Weights of a small mixture-of-experts language model, trained from scratch on English Wikipedia: 2 picks a token.
Below are experts of layer 6 (counted from 0) of a mixture-of-experts language model. Rows are named router (the router's row for the expert), gate (a neuron's input weights, with its number), up (a neuron's input weights, with its number) and show model dimensions 0-79. Each number is 128 + 32 x the weight over its row's rms, rounded and kept within 0 to 255. Numbers have three digits each.
Before each expert's rows: "comes after" lists some tokens at least twice as common just before its tokens as in all text. This comes from a sample of Wikipedia text that the model never trained on. Tokens count by the router's weight.

# expert 1
comes after: " of", " in", " for", " on", " to", " at"
router:127163184109143205099114138144133132153118133095164146112152142122116152125144085147107092172191183107138126142082117194127117148133159127129159149084115134191065145053126099201120080097199136105109121169116060141122104146166076158055127135
gate0:183172143175126085070171121139165100150107127128095196080176128122108115179089094098160141128142174108135092094048104175091147122145119105135127113078179076133153065130106083121167138095151136125138156099160111109095078144179130144137135072
up0:125151158096174147147099115116114179173157175061139108119106105143099174175145144148092094171132105117192067124158102199152126132198071144115166115192154137175116089133097143196113122124158160083161106126129146097090120108118102182152147081
gate1:095128114123059122140154079160210095097124129102127124157200093168167162079106106115136101147144109139134134152177161129093116113183100128170164162089077079127116126073126118141122134081125138146163091095086109188083085142130106104158174190
up1:143131128174135133153101127128122111077153075078131128154098144095128116128166158144168111107088092083148133168084140117189204122107143121111157091133152170092130097140138167139127130183162123100190105107120075109104162161105099131126130092
gate2:166160126083142098156122069159077066134117067138067208118149093137113105131077147148101058122158117123126101079142134117108106109163157100109146120048132157094131103134094149097128075120069136132157112129152150135120091064147101138162131128
up2:154183088137092197155144118107116141095109111095104153134174123172168200168155112167115126134110113136111188101148139072158146150095118096124127113112086197089104080156116120136051094111175128131142144128138144105119100086092129119184148101
gate3:069141072161178155071139151180159117125130082100055129141142127084110162140100178099198103147085161110148099082136099133159144079092123139149086135121124143149121140146123146106150102124141189158104144127128087083095103142150142184166115155
up3:130104102121129072131161124089158136155180116099144130129143111139159100074115171108096111149059104117113183134173084131123133158100119113163120085151165156155143083089142174172179166178108182186127116138146192150143165137075139212074111141
gate4:099150104188073120088109056069126143144133215138111120128075144151134127131115115133167124178093097151106074151154141094113129104146125118079180071118109159137142153106159145169164178090122082102120151178116150102132102123134123103110161110
up4:147093150173136169127118178164119175131102148097068135126138068083120186128082152147160134142072140138153134129142094142170155148130073176108105150148140119075112134144140133147070125095145109141119130149213117126134129108136106149102111108
gate5:064119116103125178103113170012154083132144157147109132142107132187176089093097145182153163158108156125139165159135144136134112124149082139084137143118053153130102119167140119133184137055107068120076164114098080139155115155115121105116115129
up5:125111090131072209129124164104125103104206203144169129118138126156145109170141086166144114153107093188113139114172104194158154122231147100069182154174082131182122126121135171144122134123168126066098164135126105080135070106198146137079149094
gate6:173085128092129145111194079108151138156085197124155121109169150142040137159148137088111043114157114121123084171119148170123105139146085185105116086148084110141095175118173113109067104110113089090094167124075174078161159099149135107094173134
up6:149151141147147139134120206132133100114127059108193115185109143109171045178092144136125148192214125104147151121151149162081093138111180149202121107144177189148173093131124133115129167149141103176126087133158084169116062123182098117143115101
gate7:114111083124132105146170075141079173099118199130106188081096053131092144129122147106115108158063102167122098146089086159094096098121089147126088152127098180129133104125108111130133098161144136164111106161108162132119170110112082121109116050
up7:106153124125112073189125063134134178114180153095197088125098112122169072071141133102151131162178132101104112123149109099173122144108162140123183098150135108144116125115144193150111083232186125208155147117163095128149110158114102143202125081
gate8:130173111082108146114190114176132171123162158101154183175113125116085122121143171115078118130084120145065114106076052177143147202125083165130166129131166154140095105107131163177144105126105138115122101117055159141126069125107087101182111117
up8:117124149084043123160063118156122121088099195173070137161113112142074104152129114161165136108158078147113095152099126118121135158122117157109133129152162091103101153138144066166116092129173117070085166137084096179132098108167113153136156136
gate9:122166138113066113154132158161087127089199126131137126115107130158196150117034099098170182090143116128143141117125114095147081126129107133126151131140131124107113115140112189127109099145119160166106098123143161109107152160187171088199134143
up9:145070147144085155091102164111148179064070156203133081123145125102116114123148180133137161221135131149075074156130125114125153137177131108106086155152155091137114132124135078089077141127165128161116112116177114145104104105103075085100158111
gate10:159078146172153155129130143143137111208091103129074128137134142168143129119092162168120098109163149120102083106058195131105132111145166066169106119138125132159167101142132098122193103142104122138111144135113170116123134110066147114112072097
up10:105149128133144141133125093171125119133144121145200139133130136126148130132113101147101211182134158144134145178107143095142124134117094199117199146127170109151146112075172135185133078054092137128132151117118121151164120116131065108128105111
gate11:154125101137183105162166150137127140103100074165122110147117126116146132081205130141120163092140107089131102129129085135082167078167143019127100155118128099142060071170106114151153184116144102119155192091136116181132174095122124181122165082
up11:117169164119166162143108160132152133084144153136101124159121153123178210082174099151115123066125162156102111133045198116185095097156110112091150157156093128068085125131130092123145113107099161121089102128126102149103161143135167128116104151
gate12:078123132109126112119124143150107150136118155038176109183119081065151147112120153143120068074141056149135140154116143132128159136122116133162130159172116155151135104083140192086098102138135085137146162089087197145133081124123110115166143104
up12:137162118098021049085118077144152169141128147160103156090083143112159116098108127060195153207101059077143124139117153112128185145144102125117080099120164121071151184155083138137189177150166151121120136128091134119083135121112105137175157146
gate13:111098132135107087144125159162098204141115170058147125118121121087071122129105197093121113091090063085093120133184147163152117103084159196147154077179141153089152107125129129056125183156070119160160150115172154134062097138123148072130163185
up13:130099155121079136172119155162118120088142148150135142101107107083135135115137125118083149137102140098075076099142160094074110104157134146104174072138165124135102167088132150142137183145133123132096147180173102088146143142132161068149126141
gate14:081137083115123126206075124046077133173180058185104078160155083147210155118086116128133100128176083125156161129158155140145081105106183132135151108166179144058107160107093117133113101070093179133187104149161117140144147128116149194145167207
up14:197100142196130105076142084161170089144105136132157130151154102122042178118168121161188152121131147117111069099144069101093123102207125150105123116130112117128085125147124130188112209125120077075115171125159116069105107090106124157136147132
gate15:163188108066147069129161095176104088154125150126134090083191142176161129074130124113146089146187135114162093169104176140160172116070073125080149126118078134156105116132119206129130156097161172153138092123070097136097116127158175125136155149
up15:099144160139199131063181134169083132168152093099188102142122153165132104135158140195114126161171136163105185104101156137113117084134180151218112145117148104162128070124102101141119115119128124152134112120139146181130111165164108105096120167
gate16:154161139130087142130130115198151181101133131105102119152145171086160192111115186108129176149077190118121059143132145157101126155125126137126099187084167107149128157072133147171161127150102149204121131160096128129111094182116153132080147109
up16:159137088099118120077111250173162044083080093133061126114130130135120158118074116098166098112191120101123140074079135107137200119177141133110140077129146148102132155129130082031158139083100148098125115131209059106063145172150118186133096119
gate17:120146149161176114149123100118110170136144115137065113128140130084165143093103131139125149165147081111110146136161116130178067139122155178137053117185131109118110134090112118202143115109139142171157125112127102166136118083084142075164213134
up17:167155113148095179124145075116121091108214149163121176155126132184161174155146078110150143138065169112180116110093181120066092131109169146104127066144123156148154088131125171091093098133130216136092112142190161131116140095120132069155123118
gate18:177145134177138105143105091157121155166152120135141091100132089105178134147142139123101113152002178120135174119156111165089116096078111119057141142117129124159150138104108188214109111127148224165119082109142116155133132106087143147134158129
up18:137151094130130091148082120126072119192166097117073177071171183138129120114116127132183091196079134180125101110153195118150106075146120174100175130096102117172116160136104137128117098118139165123154141147152106116136122126154112108065158188
gate19:141125115058155119121109126167105167214172096141113129146187124174145139145150123126150140178089129191082073089135101165168108141182126154093101180112117129181120133151145085113173097154099139146152094142163135176134151103113145161081144140
up19:112125130136127164132134154176156136081134167166129107141159152055057143134142157132107134110187109100143137165088060097118157132113151126163125108113097076135109126129130141097104158108195099104092129111107073113150151139122166101121060097
gate20:090198118135120109113090084164097093151088142135103158089155144137181126073123112118187152097177135134137123142138120129163124151077099112120177067082133148174101115124120187095121149078121151116124155094138082148141135157125171069131092091
up20:101062141169185142128146127073128061122127113169121107129101104100149101204135065139102124117142167166125112095134079135115121104196167122138109160090127104138118130083129153140139063139154177115100105117157148130141086129106132083176122175
gate21:093163090105115141190136144110138116164095191109146119101093147091139155084133167127162160167062130125200101139044152124148121093157199164141118080122140093122131112073176135187129110103181150188133148146138118128133072135154143135149123115
up21:150126126130107170112177152122127137118127114155132141132060152079160171124152170152135147160144095137159098135086120125119129149113138141143123114089121085150103158056206191136126196120092134156143133159148130109147130141102156103115176162
gate22:085086132078077142084109160142136132059143123125150121199094172124203149150162115157129175114130137132073164131166156162126122114160149159139141128098133151167169101110125113158113169109097116119091080136094143137145136119171130080155116147
up22:179110125129145117144139140114104153154109074116091123072107134171086155196096143105141085121187130118175099098115138087104097117147125143088161195113146104067117078088117149097095060068104079124154169133147147091148115161087106145055136098
gate23:121146175117128129091173095156171142151137072130090137109145146068128064215124148139153151174090143100132077092125165096173151142144168122059155161104099142146146163161155091113116080076133118084119159101137074133101068118102066150085094125
up23:192146098145084121205082085158095146159161113154137137163178114136161090134103166161211153176153130117150139125134106093138112113105103118136108166178079044131118103114078134132173129115185130136133090137164092151154152120136141091114131123
gate24:179099128125090166137207132123148145119154118106182170135136098132122124102102104074122151127128174111131160076164110133122125101120140126168108114146202164163145168176119067159156138150081114217142151159141168176129124134148111207129164070
up24:156159103200175113111117073099166103160110184139150133152130084155097122113156157161141132132106154153167059140115111069119170143150167189156132104134118210146150115150130113123097148153092131145145129090161100089124140107074143142161186153
gate25:104124130148175134123115165158136138166126155110136182148201105101122084158146161098086147094065146033119100099104183130084168154169132159224086114178116113150145125137145122100122144141110139177144196127109090088119128098127176179153153022
up25:104165095069124137120187154040099129121197124118093129165129141152170130114158110078097111151142143146146169157162169105144152091106171100141136181152130149150130137103103163116124166115088139075135068087112093154108137169145125131099136115
gate26:141116109122137137159173203113108048155116108108077119127125163208121104152113121167203188120155148068142108115096162162134133148149175080150098096072162172142157145184163110119167151111117104074118113100139100095135078093072150136123125123
up26:085141124143124133058121100161147161133138199145106128156115134088133133135103145112075091120072096116104138123161161119106161158110102163062140179138085092150122122122158150160149136180132127098111115098146139160126079140131112067113139173

# expert 28
comes after: " was", " is", " it", " he", " It", " were"
router:128131121148157158104065119106161117082126131126157130109137215157178174067181150132138139109110159112152093180187176106136080083136130127129103162165054107121147123183085131165131130048118124110175108174160171112150135110142140108123116116
gate0:140153137079167082070173109069131132134100158120127165087116148171102116173162115080137123100139100186162146139144146185124083155108093141111112085167135045155101160121104132100047083069129135071126134205130098103186071139135082112113122131
up0:126177164165159109152129073038074165168114158137131108079093148160147083134180156130166173109156108147181107135144099156119108130160144082115096095188089079159080129130123118116044127103099134119133121154125156168181104132136115107117167116
gate1:177171133121134138133112107165171126074093092127139163149126125145079134134139092133148163116150128103121166123158147107121127113115135161119159120162127136109105100118164163054080127132160135121141117081142079109107120099143140087111089132
up1:085129087148153121147127177126089142105120146102097131141150127103128181090133118074137120101028161121118153120091090144123130101119209135151107198114128151178116129150113191076172136108164140130111164180144134138160137136152189164120084142
gate2:137192152141141133105134086148186114158106137152140124076152161094166130154156133122129042152089127130172134114097128117122206157150124124123147107077117173139141162140106076138137173159121146145176124150138143123078164080106123123152125129
up2:187122127161148142173164112080120141070104172121125151092136107152083116156136108116178109145082171134137104123133141128149108122152152207156121137057095031153135157095071137123140157083003147126153105103127158089169095106137104167106154142
gate3:073111179091160053118106150143164104109113103152212106152103095154099165123130119110113125153190147109140103124089083171093103095107134148123124056146110140133122170113138132143153142055172114072093108123088122117106157102164180134108085112
up3:148178084097127132161164069113129127128134163101138091145158080154172051150143122101136108098165136162101101134167072145175153145134138109135135154135134186137064110137115142163157126141093050116080179106178173107204072060131139127112112078
gate4:128070150134158115061130191148145082160105153201184150152085127185085142117136127131114167147163123146154138116152153108154117091150137132099086104092108146127129124143168131104164123121191159122016084128151159145084104152180124151167188168
up4:171142178174134122118130129157051130185047124137132140136148075122126140131128135105130136163143137099107127112076146063168173176112084206145156113127145081144151126134123112186117119136097178178137152168100168128166161106131087095074117148
gate5:017143144102126149078159191190070109129138076112122109146125089096194119125124130141047107186113092160130085145119125121106141165097107167167139147146138143168138110097146112120150110102183119094140143192183182111151152140142135094163156101
up5:180154122120080166152123135098143106158169155180155117142099147126103108134156167129112164134113174124159083128105084086170099139082139132118174163104123096085130129122158158112091149144165156191148001114107091148115073182128108112163115096
gate6:110126114144118140142123080135096167124151108113124139133183151068160093084109110100176103141069094099082139113185136151124117123117095181146060133203161173143136094087121117107158169132085155167145143136130155149106126108107158072150126138
up6:180131169104102146154106122152153196111187144113179151147162139127145105119121115157083147161119160117150098153137146162140176124100133143106145117105200143169129165120127155147126137162040096170131082080114102134116151216083136091145182154
gate7:148140122157166137149171141170129082065167110174069119134148166144142098176120083098155141122198138136140147147133133129118113163131137105141102086124111098205087131139161132152091157122119118120126156097188167092084065143136163130156151050
up7:132157160141108183141097164156160175129117157069100136126130124081127162168092130121158072127130144092170162093124142096138175140136068094124097154200146141064171123133161134108093111134132146111200123092173157089049172114167132105176145076
gate8:084132143091129100136101140066141115113129133154149051145128145113080127161106110157154127113106066068148164147127091165151131132109070135116088088156154146129143141146147153184134160121145145074085125147117142131174159101133111169145089124
up8:148193131034116102128087094129112103174152156104170093115115140053121119150121098125150104163144133145147137128149122141142135142164152113176110163105106137134073073114129096107167129123131148131151147165145135187186127073084146176090164138
gate9:145101114138119173136089085128157106099148136124043132119114117174102106120115178161101157152120017104119104128111101152178128145118089146103120140185137157114064130135113114088100129091183069117132124120131061168086133106130137129154125221
up9:096118133139116125092105101044113122117135050080122170102109106148105144114141113180096115105110135093072102112124098158150123117178114139128128140138149132100092174137128068136139143073188138157131158153126093160110127195094125195067103156
gate10:162170124103157134135123026112126142164183175103130167108168100157095128128059101183142059137077133132122093109124146127165137133119161146135164182072131102163109167148101140117111094125103153136140159131167167143166075168124123116091138157
up10:165134127067150103153107165120210163087090112095175126191140169097115112089147111203140093143118131124139137151093156130107149175084144147104145190178136156121151090128168152151105104127145156140114085117111105179133121188131108111152106082
gate11:163122078163100102123140141063120106124193124190104073098106136116108135130164151153147102095135113131135132163134171132162093132142147107135102159090141085076173083138095187119161135118102146066140102085071103120150076130102133148156090089
up11:113055145140117168099133114086185176088131160159122112150146160098150101116133112109021166112091143131120182123140159151117162105106152145130142141088154111106148138115125141135087115210083119165115079143121145130111127112128111100015169132
gate12:116187096140135119087108098089094116135183133137109059111076154111155100095118123114113143102100126182178131138145140156128115139152144156170138125166132161110090136106151172179061133117137164196129092141168121178126160080116137084103183114
up12:158125131092204102119133154174122127119119166100171182123110111114138131134070049129093119113151130137082159141152100111123049130079099174078131120170079130127128125129123150090104141154108123075151097076127110143140121113095145106151123109
gate13:150133103135121135093088072075135122081120140062125165105140113060107151155089128136102158119133099126070140148114141118094112110129116110122186094118079148105133184112135092097173198114178102155203179137140090176164133117117081129047143152
up13:102077161156116091051183103035128186160190108112051060085158125127102108134082107134157124151135066135111178096059114153164153147094153145097152153142105126102101165130188142155176154133140092047131087124099085073151132125120100103211104145
gate14:127121166173127115115080070137158150226132108111110190180133162103196078154125114105147110078156128132132026163124101088081143096141132133090160092169127113094122097150145150144140111101079082177114105133153186112080101116137149104081119153
up14:111146144147133128158137138111143155112178142104121149133178140025121129120113095133115145144082089118142115086107144168103174127170100089160094020071172198158099108114136100165119158141091129106133195176149131111115148116092165144136216125
gate15:122054199130103194105145109118092084108175119132173130142168115105122211115166099142147098129190191135146139153062167178120105174172126119130105115121070171172098142098134132160075087150171086085057132140149105182119153124128132109103134063
up15:127147131120152159166155133106101153179206112124092139155123120153067117157092122126123104135101113119148071112100091097223157107122131113117147143098170175174128094113092118097152195087104126113145189137150117041096118102101126185117186072
gate16:179184174122127109157130136065145082097171125146132051146168140109073114142162150142146120159127170136109085084048126169116139160058139193149155106083111118168125141085116134152092095117145129190125154142162130116152093165086108088113121083
up16:088121135155109113112131091076087155133117121142167173063214142107161137146086133132113081103103086094089109112108150220192129118210198169081122129100109123100096081148088122098125169094039171084101172140081109092110112146150125142162171145
gate17:117075137106115148147093151157142140144156081127128080179212111150130092132120161133109119139090150080155068167116144194146156152117219142152092087157156121140166122151145150168150133120116157171082140145131152144157128098173205144058143106
up17:172089128136132139114148096179090131110145133166145113151099139166145097122144107146072161097106118175082110128132082129107154156106148103081155124180116138139142146114128166143088113143112132078099065137149121185136181146113123126110116127
gate18:156136121114081126148118094130129138136160145138147194150086066118135119070132156107160148130099099086074092078125114108143097140105124094184149176152086142120135106082176156100168149081138137141104166150137169077098164126148112101109103083
up18:160156142120158147144131164125145160118090130075101137141115156125114081138162140124143092162121145157211115123129130207170173163096161108096164138156186147150163052146151114131138129133096123148150190160122075072180171170146185123172164164
gate19:149117139100159090067153153158149134085149164167207044205113111086129154187129135170118188133162165165107135174072141143152145121174127136162105105062124077101085133129097108163153171142145153071171116108184107083087086095150108138090078104
up19:117138092143140145113145122171181160077124124177128096189089096132102134190070183079078118136134153173091154137162120110107137143073122154165111080056172080101171114104150109140129177121102147114132147158135158072162171135085134122080105103
gate20:091183134109132152147143118130128146069184074121144143133120153157063156187126063081186108090163167136112101163132101065145129090120176151141123148101102060113137081151127198142154151090131113138137099090078108075156124093171169147129111151
up20:126090110151104118171071083145117108045121144146100111149123178080101192160129130124132122114138182194086151111120129106116150100114083164112070091068136138116114108111122119134089180166072172083138089132087130142125138058109132111110181111
gate21:100198143112118146079121181115151154110174108049157151140102136112144147135148107096170102107196129137179154136139175113138106116125098179078134070156178096148141123161172106198112088093183107130101145096135152077058152088127152113140133169
up21:155161106085089117167111142097148111092143108134140152152119116146104089101154114126151114147076142103170100158124084070126118119092157147181132104181112124188106121140104122119134106084157148157129099112171128105087155120195146092199131097
gate22:128168152090130122092125163066135104099090130157139101167153150136152115125091150110155108120168147081117159158150110158176125115139197092109098139152063163125174149160104129106222111114116088075129171159173137096116130088203152138066105122
up22:141149131108081150092210135196118106027157083115113164147127158147171103220102130102131098128193185079118116081110155095116145151151138127167129104081138120065106162120132108142158107158087094158095086096152112063043125121122132151162120116
gate23:127082087094139102143110119105141116118133162052118076107134146086147113103053154125107126103092151122174153109134167096142200100112140144165168165151176161157140070136122076137176136141103148116150170131153125172175175164149153141068086083
up23:154126103116127110154152150095132062124113151123152178132161100179158021158116141072159110117165057142129117109159111147124083149126120112088169116119131142124143108109147135090147093114102072124153112127111075084124136076213132154155120167
gate24:181113142167109141121160117117156174164128080162139160146108110075125086180144172072108046105187137136059153096156073040100115140150138043090138096152087120137128119123125111107095167134133148158047209109076141110120067120105115111124153118
up24:148128084082159128107101137137133111100152119114111113134078149163079141098103108159126113148111188111195113089061168123124139127132160156198119089122171210062161141109137150130131142147119133051157101170130158056154239135110117181126100011
gate25:131177167117157119067086127140196129106129124140119080126166141150100126116157114101087076134133110095076163106103123139094144104104143139136113126147135169131121058124138159104136154161146093098130155125080105066158124119143189120084108081
up25:144099124129129117157091116184093091140102138220175144144157122101130139111093153144095177106138117137113097079103089124149122130093083163135169119107178111140127130120138104135154175066083123125087154084120099146115067120124110102111160166
gate26:078066144181117135072117172142169129140129052130074116151202127126151155110126171134065096125094099118101140153143162158115178141098140175124134151066125221118194122122168116133178126137105138134108147138094186146150107121104157102093168114
up26:145118115131116084169087153141164169142100081102172159118081124131148165092138152158113162130116128109156118147102131157118162132139193126184126143155126142093148082133099132098119082133066162146108173179139121139125132138106153114107200172

# expert 11
comes after: "==", " was", " is", " as", " the", " a"
router:118084120145122135137098127113098134127141086121143117127110164060150124124103129156088139105103127122131066156067156110095101163085112189118129034141125140125179095137096108197142127102152132110120075127187127120149082129114090088130094133
gate0:125108096095140091153132195130126149089121131167072147081106088133118116092173131117131140127135124151120098085110138162102201078098099151168112088168114123087156110157134148045093152158137110134123120121155102064097140106077157096099145073
up0:067090122104123086184140086133119096115075123135090125110112086159071109166108174141157136167107103156098079162073109118140142144114116146142133149089036077111154151153086105194121200167164079121135127131068062069125157127081168080091145128
gate1:135080122148129142113157148136109152125080122117104084191124076139139113103089120122057149159171103121090110147208176179115100132099141160141103087147160104177137131131145099112069143085200183130150167126128080126166102183126116171106089161
up1:093157132053116144103188141161171074092133155075087124128097154131130157163122117154123118131198137057080142133125165121117111057122177065135104139127113119175109108127137124098121083132106097126115139159155168146148180089124154015162166162
gate2:123145104138115136163115068089086133115084136132176119132120160113130081199110194135067101181148125111143112125108136171133173155200160191136153095156140114116121141165188109155135112134130112125129104127163151151115115158114109142152078127
up2:118118067077117129123149114186127160140134151131016093162108138116134122088163120104159161163110104078114134117156072149172142152123129129148109120102131133080064084159104105125057155137142134158191133092093174115124137137072192072115104097
gate3:067142140073109084136109135103142119092122074136154158142120112106086168104112107107147130140191077104131133071151114128106136165118133116163113113066145146120105130117154128104146150151117143089115196160077027103155110152096163117136131157
up3:132128129177131135113156086167154134130065155136120137117117120078158079132148172108080146192108122115144132090130119114131169124107138149139153148187075097108180149192136117112177155124123107103078120167138230172152132098074155118086147120
gate4:141111114147120130128113083148132141104180111147076147145141137084123171140082109133096128141166096167127123164114124121096144106058071082141100076145092143113107085157043102117148119142144113124114103182110077136161169147048120115130130172
up4:189101156171129152152098133134143117135095102125123141136106149074112225117114093108118155142096114148162163182148181118166141081093116128131116139138140152137147093074097102100095127162109166106172144144154089150122097171155166116119129149
gate5:078123100145169159142132152077120167092162123126076109109130179135157109079153163147149143088162079126189156103130111106194120137144145134086084158154156088117092159075180096177055154158143107092144102132129120103101097098146070167115109129
up5:199115152102161112158174148153103165100119116167087155123128067133136161180118137134128148128160117169144149135078137119151081139144152156142148109181161150108148150148102132128084120195154064180148123093132105106088130200110046097149054112
gate6:173105131140092085108081164169101127155139100157132125161128086066075137144148114103158090150101141178095085112124102127168154135077104161155125089117163136080102084166138114117122154133146152088111148172122146072130134134108182171150095206
up6:144157131210116139088138205088124114154096148131136119169177121165157108115116147108118126165143168077035103169135139102143112201078153103081165144174119127152114180098199114149119211076134082102124113160184101128140093107110160073126119102
gate7:105099078199123162145095163137148128123099142142169089179125049157140140151120070097076100164125155152128165149174148110109119100093114140128145142101162150138110198098124103180186159104144161184148137168182174125066144115091108110197099136
up7:140164144191126121114101144219157129126109090033172161150152179065158123069126164121122109120140117062122125111115135165139143138096150094137115086131131117116150133063148161134196104114106168106127162148115128096075130137149180099087140110
gate8:069185130134102153142147175166120140049185122116100115104148089111190102175110074143145132096135129109108158094185170155120101149087137136136112151158165165090145084144092171126101177096108100163136154136080092219100097126111165145118142123
up8:159036160128137150109106215144147143143169118142073161136127116091154112133173105104090138152117156122131105111156138144165156089108132106083097137181119133088131131156114198105049126163159134142076107134116119172200129155104112086098128080
gate9:160168088161137156104103115143193103095123162140099100160107094159120124136105160142111138159132176089070154138117078094137162121121142121111160102119122170126085141180113098144103177091145070153075112169093108099096060192086173116151075127
up9:143164119090118131134099107121103120103178161191090082124108135142140082178149146143142113077158140139159129136054090097111149150088129135103125067041046043112112095151062177129063146116122127120122110172068094176122082094108131085140115118
gate10:116176119131126157148174076061141138195122179156094138146144150076151082095107175088157094129110150142089121102132147174183085114184162154083163142081068201139109144136151099108136138170115169111148182130106126131143094125102141161156206077
up10:157062134159109189127159134175107088045103106104169078138129102169107122100163084137094156103136149111166122171125114080103148141149074110168154109175131086089141147153084150073151111081154139129062115121117097101113117157159095128080088160
gate11:139098161118139154092128137120155140160110153055174107087147094210142155051129096104156093160159102146140097094081137195157102145191167130148124103110142188097113122177131126143105136132147127170109106094158137154081082150153134164127127050
up11:068115105153125129134088081092129147167148137176106131146113158114118113169207124153175143144125175103106112179145110074134097133090102155148155141086106109123059132093160077037146107140148128129181110175154098174171161138093133118114172136
gate12:143154155104137153101093144166134144138111113086154187161192183068087154098159152070074129139082128150100097129068101113154131175125117092113163131164198112137129112118176141167141071121049096158181156131190146147077119094149121122122135121
up12:114163111092090095155098140124093121142166142050116140112138135071105133189133144119091155105152073101109116133152111076092192101104154140121167087133157127125106189086122172098085098131041124084154126047096147156129111170145157156211146084
gate13:075082156158117156149135064130097146202099121079184163087148142137127150128148139123156122097136146105080130141091139138125091106173150120106145120145147119147178097133133159109142155071169137110123159152138082138141120107170186139165176124
up13:074111108181104150130168146129126136127114102117081125187157141160140141178074179107185141153009125111150124137111162133107151118146077137145115041170148173105159103151170134122136171135073174125156113093129143075081081177157111166197120084
gate14:123127132128097086157135139116084110096121137085063142124062111135088126169101111099124147103160178044149079122161089119147118118147138182136144122168119150118134083125152128109078155088076147110129114094195171127167133095121136121110117157
up14:136091090160179164129149112090128169124087095088154061178142164169140135159154108105133111105148151112162101127120160155080146053124135158141144120162129101189171114088169081068158147126124150145153128112103207123111119131087076088127110144
gate15:136108140123163113123120110113102220164122111176078124094117096109130097103104102112166084143139088097118150154163111138061050176101144127126115101178153104159118204107120100153199134079118093168134105119132169212144121090112152152050136108
up15:107142181136167106101158182153154123127154106110195136164129133089164145136067082108118140170133197115146179055111130114119157161152130116109115121109124145080202069094139087139138172152120140098119173082156131165119117084175129126122095105
gate16:144168121160129115133139135148141120140085121202146197137179092074141100124097098140186195117153101121155083131112192144097076149116113085120174137137107096131167120105155094136086140172157121094116141131123079178113194115171108092145106114
up16:107121133162119106122149120121161130169112074142118081198176086111131113136124157149128154137116131106150116146150169058086113106171117100120127093114125163111128146194153077083127189122130077193132141081163095167155148090197146177112086103
gate17:142195102111120077105087144107129149067110130139086158140148172095128092058102133136134151132166101109113166120135049106190100133123084107153158120066119153129108147128164156130133134073125104144169125190177089160156153128123166112128078140
up17:150181095126135098124139136194124127082117164160143145101091120130145157144153139166165109124110154139134142094134176147119094161147101079117158138184156141164116156090164107104134144114119228158110191130102118117068125195152127079171167081
gate18:129082178054110124141078140128142155147146082149139181094172089111146175130143178132120148156155107090155039139094143117101090133123137080128144140178161029150146086053117118178097148132145144085123140140149140120134158185157159160121204177
up18:154123095163167119132143173137153064121136107167125131172105181120186158146106206145143132126108137138058139072163134137151147177112187148178143169118138138136110155099065122141131076192100120181109136098086148143164116159131145178132138140
gate19:089178149105161112096139166150151126157111127142097076200130137152121121164112180159166117161098137160183129129142143164134129144120113168130140082082098080148124146101110186161073086080118160130122151112076120143107135119155118158134145136
up19:100151153076084096149140123121136152116109091076134131090141096109123156155148111133112142171152098145031106099149118178139156154099140076113093141168126141132106164183166135120193179184089103107103127136137097065105156176158183087130128127
gate20:107139158126094149092094045076139134142108148139096205124128118143111121055158171056102159128165155126112119091206115145201142115113133195150127164103124074103104102150187096091133146098128174122123116151095126158128101130156133133090190187
up20:095146153120078082128120070153114139127132096117114178134100090098120145096092087101164048110177109133156133078138138165136119179142145164094150167140140107124113073142109160134168157156100171106161131138077160126087109117154159110166159169
gate21:092173129197144118152114095136135089143049125159126100109191176176140103106163151120154155092108140108109099169127123111111160169161139109094153137155062074135127119105132124144104136118118134152119153137115113134167147184081189087134085088
up21:080067151141105167122141124089117091137162176093140121168063081090131155150141118097174115134105133138089182125119101101126116167130128131147086153130116147115139161136143084145113177139150092142163119099119132129162150077106100115107154176
gate22:100151187119147135147122091118139175137093122120179088103164098170147170089143149120188181127076185164152123124107149209143105128145130110116123130061125154191110102104179145120134071159176171088221124165085077117134154113115130168154135128
up22:144145110183044093164197175128144113093158134100151118178059147111093142163158156133095087103123143107102096141141096085102127121149062102119188105165126089098178107147176126092093143113113089129062094112115104091093122182117088131148133070
gate23:071169131140122144130122098165179133116106147089179152080148135195144151137164134145184169092122149104178092181127129106167132118141192138172111113129126064109067056099054140168146139181135151201166142158056098117083180156162212122174135123
up23:086142150115112145143167151100117120180165169115107069156070103123174098101150107156191114173138144139041143147098094149108092079128062180119088145097184180153128154168139140092125178084091065156120116139125178139117071091120090129186138152
gate24:176093106118153119130160066150149124115162108167147149129096179185072117077110107148173126147151138189091104119138124096103161102161125144159145135134081141167122072120083151099124117117071117124143171101111094103127064102154117093184139138
up24:169144138103182143144140118089128135133161109109116130101071157131106095112132061126093157130127178129123118110142177150097092087137096122087126150135088087124092104114139207111075112087094148130159154067112208120144145114163094137113106092
gate25:120094138173167130132085093054113139130141132157140118071106119111103168144107096116135112117124070159114082133178156100086128127150142076115037143122110115083095133143112130161139168119153147098116098160110118156130175100072092121109176099
up25:101203175103139071097122125127117120200135083141090140154141097217066135144127127083091150160114099081123167123127126117125186159148131161153116163111105118181134086090116170103173116169160109141143182070097105138157032141133146124115089135
gate26:106173113134141094115144153108123077147178096152143143086101106129112148160171115126120107136101137140138192158128126180124141135131138068124128100132111138107151095074150193131138102153153152101113114129156084095110140123171097081143127113
up26:138100101104146128151086201110072181099098144127156122133130100154100129104171163120117126179186140133181124126155104102138086073115111152180138119167158140125081142134114118135080172071124099140176150139063126185184109173124184176157114115